Below are experts of layer 7 (counted from 0) of a mixture-of-experts language model. Rows are named router (the router's row for the expert), gate (a neuron's input weights, with its number), up (a neuron's input weights, with its number) and show model dimensions 192-383. Each number is 50 + 10 x the weight over its row's rms, rounded and kept within 0 to 99.
Before each expert's rows: "comes after" lists some tokens at least twice as common just before its tokens as in all text. This comes from a sample of Wikipedia text that the model never trained on. Tokens count by the router's weight.

# expert 0
comes after: ".", " |", ")", "==", ":", " ="
router:46 27 65 68 70 48 56 80 42 38 59 47 42 62 56 68 36 48 57 68 49 64 36 46 44 61 49 57 81 41 55 54 56 45 38 53 50 49 58 58 47 40 58 55 59 48 51 45 42 41 42 40 44 61 37 57 53 35 49 42 63 70 55 61 54 57 78 67 32 63 58 53 62 43 36 50 56 50 54 31 39 66 32 58 51 51 46 61 36 45 55 60 47 61 39 63 45 53 56 50 56 33 38 40 48 45 62 46 61 35 59 49 39 60 72 37 35 38 25 60 49 55 58 45 43 49 46 54 41 53 57 64 57 66 57 42 47 40 58 37 33 51 47 64 45 63 61 49 45 53 37 50 66 24 50 42 47 32 59 39 37 44 42 47 51 28 33 41 62 25 50 46 30 49 26 43 61 36 58 56 48 59 45 55 56 51 60 54 53 35 41 61
gate0:35 42 57 45 57 54 60 50 26 36 42 55 43 46 43 51 51 42 42 51 43 66 53 51 49 52 67 53 52 46 36 39 51 50 59 22 48 59 77 62 55 56 46 48 46 46 44 47 39 52 57 44 59 56 41 33 43 54 50 45 54 59 49 65 54 41 43 60 60 42 60 60 48 56 45 55 75 48 48 35 44 60 58 60 76 47 35 36 46 54 37 60 43 49 39 55 53 44 50 57 29 54 31 39 43 57 58 48 53 63 36 66 50 47 55 52 57 56 59 45 68 50 63 36 64 33 19 63 51 72 31 54 64 54 49 60 47 55 49 39 38 54 64 45 52 55 40 40 47 46 43 64 65 59 56 47 47 65 54 59 48 41 44 58 62 44 46 45 51 69 45 35 40 68 50 49 67 66 56 39 60 80 51 52 51 40 47 53 61 54 51 66
up0:55 47 45 42 37 54 51 53 65 53 44 51 49 63 55 56 48 47 34 54 50 53 62 69 48 61 43 57 38 49 61 48 53 51 56 49 63 59 53 53 43 36 57 60 54 51 48 47 24 46 43 51 52 51 43 52 44 47 69 62 51 56 36 42 52 54 55 49 63 30 47 57 49 65 53 47 50 33 53 54 58 37 31 56 53 53 48 53 44 38 61 54 54 55 51 60 61 34 59 61 53 41 59 60 38 56 57 37 41 51 57 69 56 65 50 69 48 55 49 39 34 45 45 45 50 65 52 54 43 63 52 42 60 47 50 52 35 55 65 43 52 53 45 46 39 64 56 35 58 28 52 43 41 67 49 49 52 45 53 43 58 51 36 65 60 50 39 42 57 57 64 36 65 51 42 39 41 48 24 31 53 46 38 40 64 41 36 63 57 54 57 41
gate1:38 30 49 65 76 58 58 65 56 42 52 58 59 46 51 57 56 59 68 64 52 50 49 43 54 42 67 48 67 45 47 43 60 54 48 41 48 44 41 37 51 42 46 40 49 54 55 32 40 24 63 39 49 66 47 48 50 40 42 36 53 41 55 55 47 47 52 40 49 58 45 44 53 56 43 54 42 39 64 55 42 53 38 41 44 52 51 54 43 41 60 48 36 59 52 47 47 67 64 37 41 61 67 35 58 52 58 37 57 61 40 61 45 61 59 47 47 32 69 49 52 42 56 33 38 47 48 55 59 40 48 63 56 46 64 60 53 46 33 48 47 60 46 57 49 55 52 35 50 62 61 61 38 42 40 45 59 30 76 31 44 44 54 56 55 51 58 41 41 35 42 64 55 36 70 48 50 42 47 53 38 63 73 39 50 71 46 61 36 56 31 68
up1:60 59 45 34 35 48 44 53 50 37 28 44 44 51 43 56 61 49 48 50 46 59 52 64 47 55 20 45 27 35 68 60 46 50 54 60 35 52 52 49 44 66 68 56 40 55 50 51 45 80 40 61 36 45 49 60 57 47 63 51 42 63 40 52 50 59 33 60 44 56 59 40 41 48 56 50 49 63 42 38 53 44 49 63 60 37 45 42 53 38 48 66 63 45 45 60 41 38 45 65 55 50 27 60 52 67 51 50 52 28 69 67 63 32 36 43 58 57 46 64 40 58 31 62 63 46 47 55 33 55 57 45 42 51 46 39 45 50 71 35 69 39 51 52 58 36 51 57 33 39 61 44 55 65 56 43 46 53 31 53 53 59 49 46 46 50 35 52 52 57 51 42 53 63 59 41 52 48 45 29 66 43 34 51 57 37 55 58 64 36 59 38

# expert 4
comes after: " |", "2", "1", "9", "0", "|"
router:60 38 41 62 43 48 55 60 54 45 62 42 68 66 64 49 37 39 44 45 63 44 50 70 56 49 52 55 50 41 47 48 57 57 58 59 43 36 59 57 59 40 49 59 67 38 46 61 44 43 42 55 60 50 61 48 46 55 31 51 49 36 44 53 55 36 55 29 52 58 40 28 50 65 54 63 61 43 61 62 48 46 52 63 40 51 53 40 59 48 68 39 41 56 56 42 54 50 54 40 67 34 70 48 47 49 25 50 52 45 46 37 63 54 55 68 52 54 36 38 56 59 47 47 42 76 34 57 39 48 25 42 50 62 55 57 42 53 41 53 64 62 57 43 47 76 54 57 44 52 59 54 44 55 47 57 46 45 39 43 48 58 37 40 47 55 50 59 56 28 40 47 54 34 53 50 63 51 39 42 33 47 39 53 41 43 38 53 64 65 41 55
gate0:38 46 62 51 50 62 31 50 45 45 53 43 45 57 55 48 49 53 46 51 53 47 53 49 46 49 53 59 23 42 26 34 32 47 63 42 42 50 57 54 61 51 52 38 28 52 54 41 54 31 48 43 50 51 54 32 56 48 61 49 48 53 50 17 63 50 48 35 48 43 50 27 56 60 73 50 59 36 52 35 50 46 51 49 63 48 41 58 51 48 39 48 49 41 48 51 47 52 55 57 47 50 34 42 46 55 49 65 52 51 45 57 44 59 45 64 43 38 36 54 30 49 44 66 39 46 54 47 36 49 19 70 60 37 47 55 51 58 49 69 57 41 60 33 35 52 81 36 48 52 67 37 53 41 55 44 51 62 40 46 47 48 47 54 50 42 68 33 66 54 63 45 70 58 60 48 63 59 41 54 41 59 47 71 46 39 64 54 48 46 46 61
up0:34 49 62 52 51 51 46 49 22 57 45 41 47 56 55 36 57 60 59 66 44 51 43 49 48 41 64 48 50 35 33 65 58 33 49 30 33 39 65 42 48 40 50 33 18 48 36 45 57 25 58 45 51 46 61 44 51 46 53 60 47 52 43 23 55 47 53 43 63 68 59 40 49 42 68 46 46 49 51 43 69 38 58 38 60 40 29 61 61 39 40 41 43 53 51 41 40 38 59 67 41 51 55 48 42 60 48 61 57 39 45 56 44 54 54 60 52 45 48 35 27 44 46 54 41 56 52 42 47 49 43 67 57 33 41 46 48 46 49 57 62 40 57 29 39 70 74 35 55 42 57 47 49 33 58 36 49 49 44 51 55 50 48 42 60 33 73 37 57 48 53 48 50 56 56 48 48 55 66 53 39 57 60 70 37 41 64 40 62 47 44 53
gate1:48 45 44 61 35 66 40 67 54 54 40 50 64 69 50 59 39 51 52 40 34 40 40 45 68 36 59 68 44 61 57 50 61 47 47 46 46 42 57 54 46 45 69 31 62 58 51 54 61 54 40 39 66 53 57 41 58 63 65 45 32 46 58 54 52 27 48 61 48 36 48 52 61 47 61 52 65 50 60 63 60 43 41 50 51 51 65 27 44 49 64 51 59 51 42 52 57 42 61 45 55 53 36 49 64 49 61 55 54 55 45 50 51 47 52 48 35 41 59 39 59 54 58 63 32 57 09 51 52 33 40 66 40 44 57 42 65 60 39 46 43 43 51 40 49 60 44 34 65 58 48 27 51 55 57 62 48 53 60 44 44 54 58 45 44 50 50 58 55 37 54 50 67 50 47 58 41 54 44 53 59 63 59 48 47 31 57 37 53 51 34 55
up1:48 52 57 45 36 38 42 55 47 61 26 43 31 54 41 53 75 59 42 45 54 47 50 49 43 51 65 48 43 57 51 54 46 39 52 44 47 52 68 42 53 54 42 41 31 50 49 52 80 52 43 44 56 35 52 32 40 48 52 62 40 27 30 51 39 50 53 42 50 45 56 44 50 37 64 70 49 58 47 57 46 41 48 47 45 45 61 44 38 49 50 48 59 53 43 61 41 47 59 59 59 45 45 58 65 51 75 58 50 51 52 50 52 45 61 40 64 33 58 57 66 47 46 70 56 37 38 64 48 35 49 59 40 40 63 62 53 54 53 51 40 57 57 54 55 46 33 33 51 71 57 47 44 52 33 41 45 55 43 38 38 47 47 53 51 47 35 54 54 50 37 60 57 45 60 49 53 39 64 53 69 59 70 48 56 50 44 54 52 55 25 39

# expert 5
comes after: " |", "-", "|", "==", ";", "–"
router:46 50 55 47 54 61 28 46 66 41 47 39 72 43 61 32 41 49 38 46 33 69 46 54 48 29 60 61 49 39 61 57 57 65 42 59 58 56 54 46 38 49 68 58 46 45 53 39 35 62 46 58 62 32 55 44 40 53 60 65 52 62 43 60 43 47 34 47 52 55 47 51 37 46 47 34 73 56 24 49 54 51 33 56 61 55 49 59 46 58 47 61 61 46 48 48 64 50 60 68 36 59 48 47 45 55 48 58 32 31 31 61 39 47 50 49 48 40 39 55 34 58 41 56 74 51 33 38 42 60 57 46 59 61 56 56 19 63 44 41 55 58 63 43 53 53 27 60 35 45 55 54 65 58 43 54 59 42 58 59 70 41 47 47 76 55 51 38 39 52 60 64 46 61 61 43 35 55 49 38 33 53 52 52 55 36 41 53 49 56 45 39
gate0:53 41 40 51 46 54 37 45 64 55 50 43 45 50 41 57 57 60 64 52 54 45 53 36 45 42 73 69 57 49 66 31 63 51 55 34 33 49 61 46 36 47 48 49 43 59 41 46 44 47 39 69 38 43 50 44 57 70 53 54 51 56 35 39 31 54 49 50 59 51 48 64 44 41 39 48 52 54 46 34 43 38 56 45 39 68 61 57 42 53 65 47 44 43 45 47 27 48 54 51 47 54 45 58 53 36 46 42 41 50 74 39 33 57 48 46 22 52 48 53 54 60 57 64 54 51 40 63 43 55 49 39 34 39 54 50 45 57 36 40 36 51 60 57 63 54 35 63 49 53 50 58 60 53 51 49 58 66 59 36 47 64 58 42 53 50 50 44 54 41 52 42 48 62 47 69 31 51 60 27 48 61 69 47 55 56 50 68 52 60 31 41
up0:60 62 40 52 63 55 48 59 58 49 56 45 41 34 50 51 44 56 45 51 63 45 43 62 31 31 49 63 69 66 46 55 47 51 48 40 45 69 39 44 49 40 42 48 62 55 49 61 35 54 52 69 49 44 43 46 53 59 27 50 51 63 47 34 46 62 53 50 56 43 49 58 60 49 41 29 54 47 50 44 54 42 49 40 46 51 53 46 44 43 55 42 47 59 63 54 43 39 51 51 42 39 53 44 53 53 40 37 42 43 63 36 47 60 58 48 48 50 47 45 55 44 65 62 56 57 57 48 40 40 63 66 47 40 36 54 43 39 37 46 41 49 62 66 59 57 47 45 41 36 38 43 48 51 55 43 59 69 59 42 51 58 77 43 61 47 47 54 62 62 45 49 21 55 57 60 46 60 59 55 48 47 54 35 53 59 72 50 35 50 55 50
gate1:50 61 53 53 54 54 55 57 64 58 47 48 57 49 59 50 50 57 45 51 44 42 51 46 46 43 48 66 60 53 38 42 67 56 26 57 57 66 60 66 33 32 62 47 59 55 43 33 57 50 48 38 64 57 45 65 49 42 59 49 38 52 64 49 47 47 38 61 57 34 63 51 69 37 58 41 41 56 49 48 37 50 50 50 43 70 67 57 51 58 53 59 47 55 67 44 48 43 56 55 45 50 45 58 32 56 57 49 36 32 48 26 53 52 58 57 54 45 43 41 40 62 52 48 43 47 34 54 59 72 54 50 61 47 36 79 61 66 48 36 34 67 52 40 61 58 59 36 46 32 53 44 62 30 47 52 49 36 46 46 49 40 58 52 48 54 33 56 36 56 46 63 53 53 58 43 44 45 59 65 54 55 50 54 46 45 50 51 40 68 44 63
up1:50 48 32 36 80 50 52 52 55 43 47 29 55 28 62 45 37 54 59 38 44 50 51 47 47 35 47 62 38 47 39 48 52 58 62 35 65 50 60 41 44 52 55 44 56 57 53 38 43 43 49 54 62 54 49 53 62 56 64 51 34 50 45 57 42 47 47 47 47 58 49 46 54 42 56 56 55 55 58 48 49 54 43 55 50 53 59 56 53 50 64 71 53 39 59 42 53 42 39 49 49 57 60 37 39 54 52 69 55 44 51 21 61 40 56 59 55 36 46 44 37 72 36 30 53 52 70 34 45 64 51 49 65 46 39 67 46 43 47 44 39 40 47 41 41 64 52 60 40 54 58 49 57 26 42 39 69 30 66 47 52 53 60 46 56 35 32 46 60 45 38 37 61 61 43 36 68 59 53 36 59 44 40 60 50 50 63 66 29 52 53 53